Experts of a small language model: 487M tokens, 7433 steps.
Below are experts of layer 5 (counted from 0) of a mixture-of-experts language model. Rows are named router (the router's row for the expert), gate (a neuron's input weights, with its number), up (a neuron's input weights, with its number), down (a neuron's output weights, with its number) and show model dimensions 320-383. Each number is 50 + 15 x the weight over its row's rms, rounded and kept within 0 to 99.
Before each expert's rows: "raises" lists some tokens whose logits its average output raises strongly, later layers aside. This comes from a sample of Wikipedia text that the model never trained on.

# expert 2
raises: "\"", "-", " |", "===", "|", "=="
router:80 46 49 50 29 41 51 32 63 35 39 33 34 41 48 34 89 65 41 70 45 37 41 64 62 67 64 49 34 52 48 55 30 55 39 50 34 76 38 69 46 36 28 48 72 56 64 63 70 52 51 71 70 33 55 59 62 66 67 59 76 73 29 16
gate16:76 54 69 54 79 50 25 51 49 47 74 63 37 33 51 45 32 54 33 71 53 46 65 47 46 43 33 59 47 43 55 71 34 65 65 47 19 45 33 71 76 70 60 69 53 66 53 62 43 44 46 45 48 51 42 69 47 36 48 38 38 50 34 52
up16:40 51 57 17 58 48 61 39 27 30 66 52 37 20 34 59 40 63 49 61 68 32 21 57 42 42 59 41 26 27 75 39 62 35 61 56 57 63 57 56 59 63 21 42 55 58 58 56 59 61 49 45 32 46 53 41 53 65 66 41 46 14 46 79
down16:50 62 61 52 43 48 28 61 29 35 53 45 30 42 44 42 42 62 62 81 63 31 50 41 37 29 31 76 46 40 51 53 46 59 53 62 26 25 52 42 49 53 81 47 30 62 61 56 41 41 59 56 52 40 56 49 39 47 45 61 62 73 43 46
gate17:36 54 60 26 50 47 48 58 41 57 49 60 65 53 50 37 69 49 51 64 67 41 56 60 34 68 67 82 55 66 52 44 51 46 76 35 86 56 24 24 84 38 38 39 55 52 77 68 66 34 79 60 66 26 29 48 27 44 49 60 54 63 46 78
up17:55 63 74 71 60 50 27 39 48 62 37 19 34 40 73 41 40 57 71 46 62 23 46 10 48 44 82 60 49 46 44 46 37 33 37 43 41 57 52 56 65 77 31 39 47 46 41 54 64 49 55 50 58 34 34 40 33 42 62 22 46 49 57 50
down17:44 55 63 54 71 27 24 51 56 29 27 45 51 72 31 59 57 65 75 76 46 51 52 56 50 60 43 46 33 59 35 30 47 61 42 51 07 51 24 58 19 55 45 43 50 31 25 60 57 60 43 47 48 64 42 65 72 39 60 34 53 50 45 50
gate18:52 62 52 42 35 61 57 70 35 41 57 37 60 55 36 52 39 17 43 43 84 38 41 11 39 29 72 35 44 65 59 42 57 59 57 58 65 32 59 59 57 14 50 36 59 84 41 67 66 55 37 42 43 44 84 09 38 00 48 56 64 49 38 76
up18:67 70 50 48 80 39 36 65 38 40 42 32 65 43 58 50 62 26 56 45 40 33 69 55 31 43 66 64 47 42 49 47 44 60 74 40 59 42 48 55 46 25 49 54 65 67 51 58 58 57 51 45 51 52 54 05 54 53 53 62 46 47 47 72
down18:53 37 39 72 61 56 64 43 55 83 67 79 56 61 55 49 84 59 67 40 18 69 26 37 65 53 51 68 43 57 70 55 48 50 74 67 23 46 60 40 66 71 57 39 51 37 51 51 17 33 67 56 56 39 36 76 23 62 47 53 51 54 54 33
gate19:54 49 52 58 67 72 50 07 65 32 34 46 31 42 38 84 74 59 45 61 49 38 53 59 27 59 46 42 39 69 35 56 41 49 52 37 48 21 37 46 52 60 37 55 62 66 62 61 69 55 65 62 50 31 52 38 36 44 65 58 57 37 64 61
up19:33 55 76 59 71 24 41 38 56 54 54 76 29 35 31 48 51 37 44 41 53 68 37 49 51 49 46 41 50 66 58 29 60 69 22 41 55 62 40 28 41 37 40 50 59 45 27 46 65 24 25 75 43 38 71 27 22 50 25 53 55 61 67 48
down19:72 65 31 52 77 47 58 64 62 39 56 38 52 50 61 50 66 69 41 70 39 48 68 69 69 18 21 39 43 40 24 49 57 52 60 65 43 77 55 43 63 22 41 59 62 39 51 79 43 59 54 48 48 36 58 53 48 63 63 90 45 57 45 36
gate20:51 70 39 33 86 66 50 39 55 53 76 43 38 67 36 40 61 50 64 48 42 27 65 55 35 52 60 44 27 39 59 32 33 47 65 61 30 66 56 69 62 41 43 34 60 59 64 54 64 50 28 32 78 52 67 26 53 62 68 72 35 23 47 20
up20:39 37 47 53 34 69 43 39 53 30 57 64 42 44 62 60 50 30 27 50 54 49 25 63 60 59 63 71 40 33 39 79 66 46 85 37 66 27 44 30 58 50 26 44 48 21 44 41 40 53 83 75 64 46 33 50 45 58 44 53 64 46 58 45
down20:63 18 48 37 49 43 23 48 67 55 52 76 26 55 61 40 38 58 54 52 64 15 63 34 47 40 40 47 46 44 72 36 41 76 32 37 50 62 41 64 11 60 54 75 31 44 65 59 48 39 22 51 53 73 63 43 64 25 60 44 38 45 17 63
gate21:52 35 54 45 65 70 42 46 33 52 60 30 47 20 51 40 57 33 48 51 29 13 70 44 58 42 38 79 53 34 75 55 21 44 41 51 84 66 53 54 67 65 36 23 51 74 97 71 61 39 28 52 63 18 54 73 34 38 53 45 43 54 66 80
up21:42 51 61 51 51 54 46 54 47 38 32 49 48 61 47 74 24 92 55 53 59 72 47 46 42 50 66 11 36 53 18 68 77 56 55 36 29 48 47 50 46 47 61 48 30 19 24 48 35 38 89 54 69 62 43 27 56 48 17 54 55 62 46 50
down21:54 47 73 61 40 47 55 51 39 30 38 42 53 26 53 56 50 40 29 75 59 52 38 56 54 53 51 83 53 44 56 36 65 70 48 62 50 28 77 53 41 53 52 26 50 67 52 99 48 65 68 60 46 45 71 56 27 45 44 35 53 59 76 38
gate22:38 65 55 33 50 57 54 39 66 45 67 68 73 13 50 54 47 46 30 48 77 45 38 68 63 38 60 62 75 59 52 53 56 58 26 53 38 52 53 41 45 57 49 57 60 49 43 45 41 42 36 53 47 39 49 27 60 44 51 44 57 45 82 65
up22:50 50 47 71 46 66 55 38 56 46 61 58 59 59 70 64 63 59 56 44 39 62 24 66 49 52 56 52 50 50 33 60 61 63 44 68 32 44 70 38 48 31 30 71 70 61 35 45 50 37 51 74 35 30 45 72 45 75 46 45 60 27 11 66
down22:45 42 46 47 38 50 56 57 74 37 48 62 60 41 54 64 37 52 77 45 71 38 38 73 48 55 45 54 52 61 71 50 66 48 61 32 54 26 36 94 56 69 33 57 40 48 42 62 54 51 79 59 84 66 39 35 75 48 30 23 42 66 46 45
gate23:34 37 61 33 49 35 61 71 39 41 49 60 48 44 42 36 67 64 86 49 59 45 62 64 58 55 23 48 60 21 45 64 51 47 53 43 56 65 40 56 64 50 35 55 57 55 37 55 48 53 72 61 81 69 26 64 27 70 51 59 40 60 24 73
up23:51 60 53 47 36 86 45 41 46 41 60 67 44 52 35 41 64 79 24 54 44 61 63 18 34 74 49 54 56 57 72 37 62 57 41 44 41 40 47 48 50 26 93 35 44 24 65 47 41 63 40 33 85 51 57 77 46 45 56 35 55 61 69 14
down23:57 42 61 17 41 15 36 86 30 53 57 56 50 56 50 77 52 30 66 74 68 70 49 44 43 54 10 51 68 37 61 28 57 45 16 27 23 62 32 48 65 47 47 46 65 56 48 57 54 46 73 69 78 66 71 49 39 44 15 47 40 29 66 48

# expert 11
raises: ".", "6", "8", ","
router:61 52 70 40 38 62 74 54 34 31 37 45 37 34 47 13 67 63 56 79 36 49 45 59 49 51 49 42 49 91 60 36 57 40 37 53 59 54 49 47 46 55 56 53 50 53 46 38 75 63 40 56 51 31 47 42 65 59 41 37 76 60 43 51
gate16:49 17 64 40 28 54 81 20 39 46 46 49 38 90 51 39 54 55 64 63 70 72 55 56 50 64 40 73 44 57 60 50 26 47 71 35 38 32 37 48 41 49 40 69 36 49 46 58 61 66 83 46 67 18 37 46 38 46 48 74 51 57 67 38
up16:61 86 42 47 54 50 79 36 31 52 29 60 52 52 54 53 59 53 78 43 47 61 39 53 23 47 42 60 13 64 46 29 41 45 50 45 63 46 57 40 48 40 21 63 54 56 69 46 51 75 47 29 33 69 40 56 46 44 30 31 27 74 89 61
down16:45 25 36 38 63 58 40 50 56 41 58 56 27 19 51 47 57 43 34 83 36 42 53 59 55 26 66 27 52 58 34 16 51 50 35 54 56 61 40 40 33 70 38 36 71 72 50 63 55 30 55 43 73 39 47 52 59 65 57 67 54 56 34 49
gate17:37 35 52 62 56 45 41 28 62 51 71 39 54 34 28 65 48 57 31 40 27 46 58 68 61 63 39 61 66 44 59 69 56 42 31 56 44 56 36 26 35 42 50 95 63 46 21 36 65 61 48 53 51 74 59 62 60 16 45 57 58 47 33 37
up17:70 57 20 41 51 41 77 84 34 24 67 69 34 39 63 42 51 44 53 46 52 22 51 22 10 16 43 59 43 43 44 36 25 43 36 47 45 47 59 61 56 52 68 22 42 54 50 54 41 46 20 36 60 56 54 72 50 69 72 33 28 44 58 74
down17:83 39 31 36 46 60 41 38 23 40 60 79 48 24 37 27 58 68 52 77 35 53 59 29 68 24 51 32 45 57 40 30 60 89 33 73 44 69 21 56 60 17 78 53 64 41 54 70 38 36 74 36 66 53 58 67 50 54 57 63 62 52 21 71
gate18:78 50 27 42 52 24 51 27 48 46 58 36 59 59 44 63 70 55 68 49 60 29 56 52 36 73 74 61 25 43 57 50 32 51 49 45 46 70 31 67 75 49 71 70 62 55 54 71 58 50 27 23 29 69 70 57 53 36 57 25 71 31 65 32
up18:61 18 54 57 52 46 59 58 35 83 68 51 47 51 56 53 68 50 25 39 38 68 77 42 66 54 43 47 60 45 72 43 58 47 85 30 77 42 34 64 22 63 67 41 47 48 56 45 26 43 37 56 46 40 54 41 79 67 45 62 23 22 65 47
down18:57 43 81 57 40 46 39 71 45 51 49 56 61 51 18 70 32 52 45 12 47 27 13 72 54 47 68 67 61 60 42 36 26 36 57 61 66 40 86 46 56 71 55 30 32 47 28 24 46 61 45 71 37 37 43 60 35 50 46 72 50 54 44 59
gate19:71 37 35 58 41 40 45 72 62 47 61 31 32 44 26 41 62 75 31 60 51 46 47 45 60 44 35 55 57 64 38 81 77 63 39 52 46 60 40 35 48 46 79 26 47 42 45 68 53 94 53 47 35 59 67 51 46 82 47 16 51 30 60 60
up19:52 46 61 25 70 40 56 35 34 41 53 23 58 23 25 50 60 72 53 40 79 70 71 27 22 39 62 17 53 60 40 41 54 58 57 59 55 14 51 69 30 60 24 44 51 95 52 53 24 66 35 48 25 49 54 36 44 73 53 68 50 42 65 40
down19:22 46 46 37 27 42 35 30 15 64 71 81 69 49 37 59 55 52 59 44 50 55 82 08 51 61 54 74 75 73 47 45 72 58 18 48 60 41 43 26 42 17 59 53 61 52 38 42 73 41 61 35 75 61 24 94 42 20 26 50 80 46 50 60
gate20:58 47 42 58 69 60 58 42 53 58 67 50 64 57 46 44 60 39 44 46 52 31 41 40 39 52 29 42 42 65 56 63 07 67 44 58 43 54 61 27 53 44 58 49 43 51 78 43 55 63 18 75 37 48 68 41 34 82 40 38 42 12 67 60
up20:41 30 42 44 54 40 41 86 73 34 37 43 35 54 58 43 52 56 32 44 47 27 74 24 50 51 38 27 37 67 43 49 32 59 38 25 56 52 47 42 22 63 43 56 59 68 31 46 58 57 48 47 55 55 84 67 52 51 46 30 22 47 48 32
down20:42 79 47 57 63 51 52 56 37 63 96 72 38 44 28 71 51 57 48 41 77 32 58 23 40 54 48 42 70 38 53 52 34 45 44 30 68 39 61 52 55 63 42 33 63 58 34 47 46 50 39 72 45 72 63 55 45 73 65 40 38 63 57 33
gate21:35 87 42 45 37 31 45 22 61 59 07 49 64 54 47 32 43 64 60 49 63 47 60 44 55 46 60 77 48 53 41 69 44 49 73 17 30 71 44 42 40 51 67 50 50 53 47 47 50 48 73 35 72 31 37 20 44 39 61 59 37 42 64 49
up21:21 70 37 55 26 55 70 32 50 65 34 53 48 52 33 54 42 32 54 50 57 25 46 77 47 64 64 54 55 36 62 55 75 27 83 61 32 58 38 28 34 43 24 55 50 50 74 51 55 86 44 64 45 72 23 49 60 38 59 60 50 72 59 56
down21:41 57 76 60 64 51 20 43 49 76 50 54 45 64 50 33 65 52 32 48 29 58 57 41 37 35 31 51 75 67 57 47 40 29 17 41 53 51 52 57 42 56 49 34 56 38 46 00 47 39 75 55 45 62 67 32 53 44 55 51 35 44 46 29
gate22:67 44 57 66 47 35 32 59 22 56 62 55 30 66 44 64 41 24 54 48 56 73 39 61 46 37 30 51 60 44 44 57 50 63 64 31 60 48 52 52 44 51 55 63 56 41 55 54 60 46 44 76 52 49 40 63 46 59 47 51 70 24 63 29
up22:51 67 26 51 63 63 52 48 35 56 34 50 50 31 48 64 34 21 56 43 32 37 42 57 48 40 62 46 27 57 57 44 46 71 56 64 47 69 41 58 43 33 36 57 42 21 70 47 62 57 24 41 52 54 62 54 35 47 42 49 55 39 47 37
down22:82 92 30 55 49 30 50 69 40 61 63 59 53 14 62 53 62 64 54 59 40 49 44 87 57 50 48 83 60 29 45 21 53 70 54 45 56 44 86 28 56 47 59 62 54 73 55 72 64 31 51 22 47 31 69 46 28 57 40 79 60 36 26 50
gate23:41 44 43 48 36 68 67 70 55 45 42 48 54 55 56 39 44 61 77 44 72 65 33 71 41 41 54 48 28 62 76 43 42 50 43 62 42 36 53 43 44 66 38 64 54 42 63 44 64 72 71 59 42 68 49 41 45 27 46 74 60 44 35 29
up23:27 29 46 54 45 31 63 36 64 39 41 40 33 42 60 61 41 63 32 52 17 56 26 43 53 63 55 42 62 55 41 59 27 64 56 32 67 33 58 78 06 41 43 44 49 21 36 44 53 53 27 81 30 36 54 40 45 44 32 51 43 70 42 66
down23:36 47 50 68 38 38 40 71 57 52 38 60 53 69 39 69 68 41 81 55 40 23 41 39 37 35 66 60 56 34 48 60 53 44 51 86 59 56 76 52 45 47 53 57 56 71 60 54 48 64 74 46 49 78 60 40 09 53 55 30 58 51 42 62

# expert 10
raises: " and", " of", ",", " to", " in", "."
router:65 55 50 43 46 34 49 48 38 35 21 40 55 32 42 54 67 52 45 68 48 40 38 51 53 51 66 48 34 74 33 34 68 58 33 44 44 64 24 51 50 46 11 48 95 47 53 78 61 55 46 41 45 50 45 44 58 71 72 59 92 36 49 23
gate16:39 43 50 24 67 72 38 53 51 59 39 58 66 59 72 23 61 68 63 73 40 45 42 32 39 49 75 31 51 56 49 58 66 23 73 77 66 53 66 48 79 37 34 50 44 63 47 53 58 76 52 59 55 23 64 77 36 53 43 47 36 66 55 59
up16:58 47 56 59 48 32 62 28 48 49 41 71 82 48 47 45 68 49 57 59 38 74 17 49 39 43 57 80 41 49 54 70 37 25 52 53 67 56 63 46 67 20 50 23 46 31 55 73 67 47 71 53 40 38 46 35 44 18 19 34 55 36 65 40
down16:36 76 42 25 56 35 52 44 76 74 43 44 41 18 63 51 41 41 54 58 46 61 42 39 75 45 47 52 23 47 43 56 71 46 68 43 51 57 60 37 61 61 56 64 62 43 31 14 73 55 62 36 39 31 37 36 59 69 66 56 45 70 53 48
gate17:64 62 76 56 73 23 48 75 45 38 72 47 53 58 39 52 53 49 35 70 69 50 58 68 38 35 54 48 63 12 67 43 46 42 35 50 40 54 55 47 64 65 72 57 38 48 39 68 56 70 61 28 30 50 53 28 45 48 49 36 50 52 52 52
up17:46 46 51 61 23 50 57 63 45 56 33 35 61 78 66 50 29 27 61 46 48 60 47 45 50 41 48 54 39 71 54 61 37 42 50 70 61 35 48 70 68 31 42 53 82 58 70 64 56 67 54 71 50 48 46 32 48 63 49 42 48 51 64 38
down17:70 37 21 61 43 40 50 48 54 66 30 53 33 44 29 44 55 36 68 38 32 53 18 48 35 41 55 46 54 58 40 63 63 47 24 52 41 68 57 59 50 71 47 46 58 56 47 31 54 36 40 40 35 68 58 39 72 56 52 72 49 79 40 57
gate18:54 81 50 50 33 43 32 45 55 69 59 58 51 61 45 61 59 54 56 51 53 49 53 61 43 32 46 50 49 38 33 56 45 21 74 52 50 50 42 61 64 52 40 80 27 36 75 79 58 47 77 25 44 59 85 48 37 72 49 65 65 05 24 24
up18:51 51 72 46 22 58 45 50 66 38 53 49 74 66 59 39 39 50 65 28 49 70 39 39 36 32 33 34 67 51 44 57 58 66 62 74 20 41 47 22 52 54 36 66 42 75 63 28 52 57 48 67 43 36 31 65 62 62 54 67 65 66 80 54
down18:63 44 45 94 30 52 56 15 47 57 47 68 41 64 48 45 46 54 67 57 66 26 66 60 57 48 43 62 85 48 46 69 45 54 33 47 43 29 57 72 74 40 45 44 27 52 64 79 65 57 66 52 62 53 70 60 82 47 52 52 36 24 80 50
gate19:59 36 81 50 34 49 41 58 40 37 27 31 49 53 60 46 34 39 26 55 77 35 26 52 47 42 67 50 57 56 59 55 53 73 59 29 44 35 47 64 56 33 53 47 92 61 69 54 53 45 53 53 22 61 42 55 51 66 71 49 49 40 58 43
up19:51 36 49 66 61 15 39 58 37 42 47 61 56 33 70 67 46 61 36 46 40 41 40 64 66 72 39 61 50 26 63 65 39 76 41 45 74 40 28 55 52 77 37 67 41 58 52 45 49 64 64 72 49 34 20 45 34 62 15 49 29 70 51 58
down19:67 51 56 39 32 48 36 45 85 43 48 39 73 72 44 32 69 23 71 51 37 60 53 49 43 51 39 61 88 77 21 62 58 07 60 21 49 58 76 55 47 59 38 38 54 46 52 42 57 45 53 44 57 56 49 54 72 55 56 41 42 45 29 40
gate20:61 61 68 32 60 29 68 59 65 39 40 30 54 52 46 38 48 60 60 70 31 45 61 80 09 65 16 35 55 52 43 60 43 55 60 56 56 64 46 49 99 46 38 37 44 49 73 44 32 46 55 57 26 26 61 47 68 69 42 43 60 58 38 56
up20:36 34 56 44 50 31 54 56 66 48 33 63 62 42 52 44 56 58 41 63 44 43 45 64 27 46 53 33 58 51 32 29 51 47 62 45 36 70 64 61 69 76 33 45 45 68 46 48 10 38 59 51 44 63 36 54 79 41 38 45 58 35 42 54
down20:29 44 38 88 59 71 45 08 48 53 59 29 33 22 49 45 46 48 39 36 66 42 51 40 48 67 89 32 23 41 53 60 60 55 35 51 46 53 49 32 44 45 44 45 62 53 44 45 77 53 79 63 43 37 30 36 43 65 44 59 42 55 49 53
gate21:57 56 71 45 71 39 52 29 09 68 47 54 40 53 39 78 21 65 52 51 59 33 60 56 34 20 26 50 62 55 51 41 50 65 52 70 35 54 49 57 60 64 51 84 46 61 46 59 73 43 14 68 60 61 35 40 30 33 44 64 61 62 55 46
up21:74 37 39 70 41 41 39 51 38 46 19 53 74 49 70 75 48 55 59 24 75 66 30 52 64 42 55 58 28 67 51 59 64 68 49 74 26 34 51 47 67 37 24 57 55 30 80 45 34 43 64 29 45 60 33 90 65 53 46 03 74 26 77 47
down21:15 64 71 52 66 33 58 67 42 71 40 33 63 41 53 67 30 76 74 54 65 61 33 34 43 53 43 49 51 44 51 43 40 46 74 98 59 46 24 43 41 51 81 72 17 81 37 52 52 27 59 56 30 43 38 36 33 43 66 66 42 57 43 86
gate22:59 34 38 48 41 45 41 48 45 56 52 37 51 18 42 46 66 62 82 36 41 45 37 50 32 35 56 52 21 46 69 45 38 56 35 30 64 31 33 51 49 24 48 54 64 56 54 46 42 38 51 38 77 42 57 40 58 57 47 40 27 36 76 51
up22:36 54 43 45 41 53 45 61 42 84 42 64 55 24 34 52 42 51 75 41 74 56 70 39 56 33 52 77 59 38 80 57 26 44 39 41 54 54 28 20 61 73 51 64 58 91 36 50 37 74 46 47 57 48 62 40 49 55 48 36 80 46 75 51
down22:49 67 59 40 42 45 64 56 82 46 64 58 55 81 41 32 45 53 63 35 64 69 59 49 45 63 45 66 69 60 48 84 53 40 55 59 10 45 71 57 28 48 52 52 44 42 45 49 59 31 53 45 47 62 23 48 48 73 27 38 50 66 36 41
gate23:47 59 47 51 47 30 51 45 41 47 50 28 23 66 35 65 51 49 37 37 57 41 28 28 45 49 47 39 42 27 57 63 82 42 60 59 54 34 58 66 27 66 26 72 57 43 54 75 44 67 57 54 76 63 61 79 49 43 44 32 32 36 54 41
up23:51 41 42 64 47 29 30 81 44 40 54 51 32 64 59 63 42 74 63 56 38 35 28 40 43 53 10 35 47 41 49 72 69 37 73 43 54 29 66 32 54 58 45 52 23 49 61 50 13 75 53 47 75 61 71 57 66 26 50 47 50 65 62 59
down23:70 64 32 44 23 53 42 19 44 44 46 46 62 61 34 51 51 75 49 53 43 69 52 38 20 63 55 87 48 33 60 43 32 53 19 33 49 58 52 34 69 53 73 58 56 67 17 38 43 31 32 33 23 33 78 37 73 77 81 23 60 76 23 45

# expert 14
raises: "ally", "ely", "rated", "ities"
router:63 54 63 41 51 34 63 39 37 46 55 38 62 33 55 55 72 77 30 99 48 52 59 49 59 52 77 75 26 54 47 46 55 72 48 67 45 38 27 47 54 48 49 43 82 50 44 85 53 43 47 66 63 45 44 58 57 55 57 22 86 58 44 85
gate16:62 41 69 42 44 37 25 61 20 29 48 60 41 45 54 44 83 38 38 63 51 38 74 75 64 52 57 63 49 50 65 58 47 45 35 47 42 55 12 53 47 31 53 45 72 64 38 48 89 47 71 33 68 48 75 66 46 58 57 53 55 51 15 45
up16:42 43 64 23 37 55 39 44 27 35 56 55 57 58 43 69 46 35 27 45 69 80 29 68 51 39 37 74 62 42 55 37 61 60 64 44 54 67 55 49 28 84 61 79 45 53 58 52 57 26 54 60 47 50 59 38 68 63 36 60 55 63 25 53
down16:54 51 31 48 63 41 41 32 49 39 35 46 38 61 54 41 55 68 53 43 44 46 51 53 74 45 57 58 56 51 50 66 69 37 64 60 50 42 50 41 41 53 52 26 60 78 56 35 49 51 70 53 61 42 57 46 46 62 39 50 36 50 35 26
gate17:67 76 76 61 55 36 59 40 65 39 42 32 15 65 51 48 53 42 66 31 47 47 38 58 35 47 49 29 52 81 48 46 55 75 53 55 53 57 43 56 27 33 47 52 64 43 38 54 77 43 29 71 32 38 26 67 55 59 63 47 70 75 50 33
up17:32 68 79 46 44 28 40 22 53 61 74 46 42 66 83 36 32 70 53 21 31 69 42 57 73 52 59 56 60 57 37 46 41 69 39 58 42 31 50 54 49 50 70 56 48 31 26 33 41 38 43 58 45 52 39 56 27 63 33 44 96 50 41 64
down17:31 38 59 56 46 54 19 37 34 36 72 60 52 60 69 55 46 61 30 56 65 57 60 27 55 68 49 31 60 41 50 44 56 25 37 43 76 43 50 37 62 49 53 51 67 57 43 40 39 73 47 47 43 54 83 47 37 52 24 31 42 18 70 48
gate18:57 52 35 38 64 38 24 67 44 58 51 36 35 82 44 23 38 57 41 65 43 70 54 20 77 79 68 47 47 27 81 34 43 58 63 40 73 61 46 89 64 72 52 54 57 57 35 56 57 61 46 61 39 59 57 52 29 45 45 55 59 77 38 59
up18:56 52 57 43 49 60 64 75 48 40 84 69 46 42 45 84 44 65 43 52 58 70 61 69 61 71 25 46 68 73 53 36 37 54 36 68 72 51 28 67 44 59 42 67 59 36 51 44 47 51 31 51 65 70 61 29 57 51 24 21 64 67 54 61
down18:45 51 52 60 37 51 11 66 60 43 47 56 59 45 39 59 38 48 45 33 76 48 43 61 23 41 64 46 55 53 50 66 45 61 59 22 50 43 45 40 44 50 41 67 55 71 32 57 37 41 50 58 40 32 51 61 62 39 55 70 23 29 83 41
gate19:67 31 40 58 46 10 41 64 45 62 60 47 46 24 71 50 35 14 65 50 36 51 09 49 73 67 33 35 70 43 68 49 55 94 31 46 46 61 66 55 74 68 53 55 80 32 36 44 32 67 36 49 39 71 53 76 57 72 88 21 71 78 49 46
up19:36 60 33 60 52 43 57 74 57 68 51 86 73 52 51 47 55 69 34 74 53 60 41 70 63 54 75 81 00 51 47 25 36 66 45 51 56 63 58 36 52 54 32 65 58 43 27 75 51 52 52 37 59 49 45 25 48 34 39 80 54 40 41 50
down19:45 37 37 08 68 44 75 49 35 47 50 37 53 32 75 55 60 52 64 68 40 33 20 56 40 48 27 54 59 59 36 82 35 35 66 59 53 49 29 38 33 40 41 52 91 64 56 41 36 45 39 41 18 56 44 43 62 53 62 62 31 58 44 96
gate20:69 57 57 48 80 75 44 78 58 62 70 52 49 71 47 39 53 44 62 43 60 38 71 61 43 76 46 54 61 41 59 45 52 55 48 62 54 61 49 59 59 52 47 53 39 50 44 54 41 73 56 65 68 49 50 47 50 63 68 53 52 57 48 45
up20:63 80 64 63 51 58 27 42 51 38 61 57 49 44 51 50 59 59 51 36 43 55 59 52 78 71 36 46 13 22 53 63 58 57 33 68 34 49 55 52 48 63 21 51 62 64 50 49 64 49 45 31 57 41 62 50 33 56 59 59 44 82 39 37
down20:89 58 83 63 60 69 51 46 46 41 44 21 47 33 49 30 63 76 48 39 51 63 88 49 29 41 29 20 51 38 54 29 66 67 42 39 62 65 78 37 64 56 40 45 44 82 57 24 67 32 37 49 66 44 69 48 29 49 50 43 82 69 30 34
gate21:55 38 54 50 54 46 29 45 46 31 58 17 69 73 42 67 47 47 63 61 39 49 47 26 40 30 74 57 47 52 44 35 26 84 50 68 23 37 53 54 38 44 55 86 86 50 47 52 45 60 46 51 62 27 58 29 69 42 69 55 35 87 60 66
up21:52 53 59 69 51 66 43 61 66 55 64 60 39 26 49 52 81 41 48 59 45 60 48 89 47 84 26 60 38 37 63 54 72 28 55 44 70 66 53 45 50 18 22 38 67 31 49 44 63 44 40 41 30 63 46 48 67 45 13 49 54 37 38 41
down21:72 64 55 52 50 70 55 65 38 15 59 60 45 33 45 55 51 00 14 48 54 55 56 80 77 70 47 33 64 42 46 36 76 78 35 56 40 71 32 27 14 33 48 73 46 56 63 58 64 52 61 51 56 46 47 38 81 15 67 79 36 35 44 66
gate22:49 56 53 44 51 46 15 73 44 58 53 62 42 40 37 62 61 39 55 52 31 77 66 71 34 56 61 54 38 28 39 46 40 29 54 58 57 71 46 41 45 31 60 93 50 43 52 48 47 61 45 47 44 60 61 47 24 50 71 51 38 41 35 51
up22:47 56 35 36 71 53 32 50 27 38 51 44 53 30 46 63 67 36 42 60 71 46 68 52 42 37 57 61 73 35 56 65 43 41 34 46 31 49 60 67 60 45 64 66 45 58 38 63 42 46 64 32 63 50 62 54 29 75 53 58 47 41 44 29
down22:58 57 45 67 48 49 55 85 63 53 44 70 74 55 44 61 39 53 74 43 56 43 55 88 48 41 48 80 47 40 50 55 18 45 32 72 60 76 56 76 51 49 40 56 46 46 41 52 53 40 79 40 53 53 52 77 51 27 17 44 70 48 47 45
gate23:38 56 77 64 47 47 37 75 33 25 58 46 54 77 56 70 54 62 33 56 45 46 63 44 33 50 53 67 65 62 44 30 28 56 69 47 59 63 36 32 36 55 62 38 68 67 54 53 41 53 39 51 31 30 82 60 76 38 55 66 01 33 74 30
up23:25 41 76 34 13 75 40 62 43 42 45 65 34 44 45 67 44 66 36 60 38 37 97 41 68 61 40 71 10 52 21 41 45 39 66 44 48 48 27 55 53 56 70 62 64 73 76 46 49 65 59 54 44 25 42 34 47 50 41 53 28 57 53 87
down23:54 43 71 75 75 35 39 47 55 54 36 79 41 49 48 37 43 67 48 59 44 58 69 54 67 52 52 46 92 46 59 59 26 44 37 43 58 35 42 54 83 38 38 48 40 43 55 20 62 43 36 25 54 61 47 58 60 56 35 61 69 74 21 54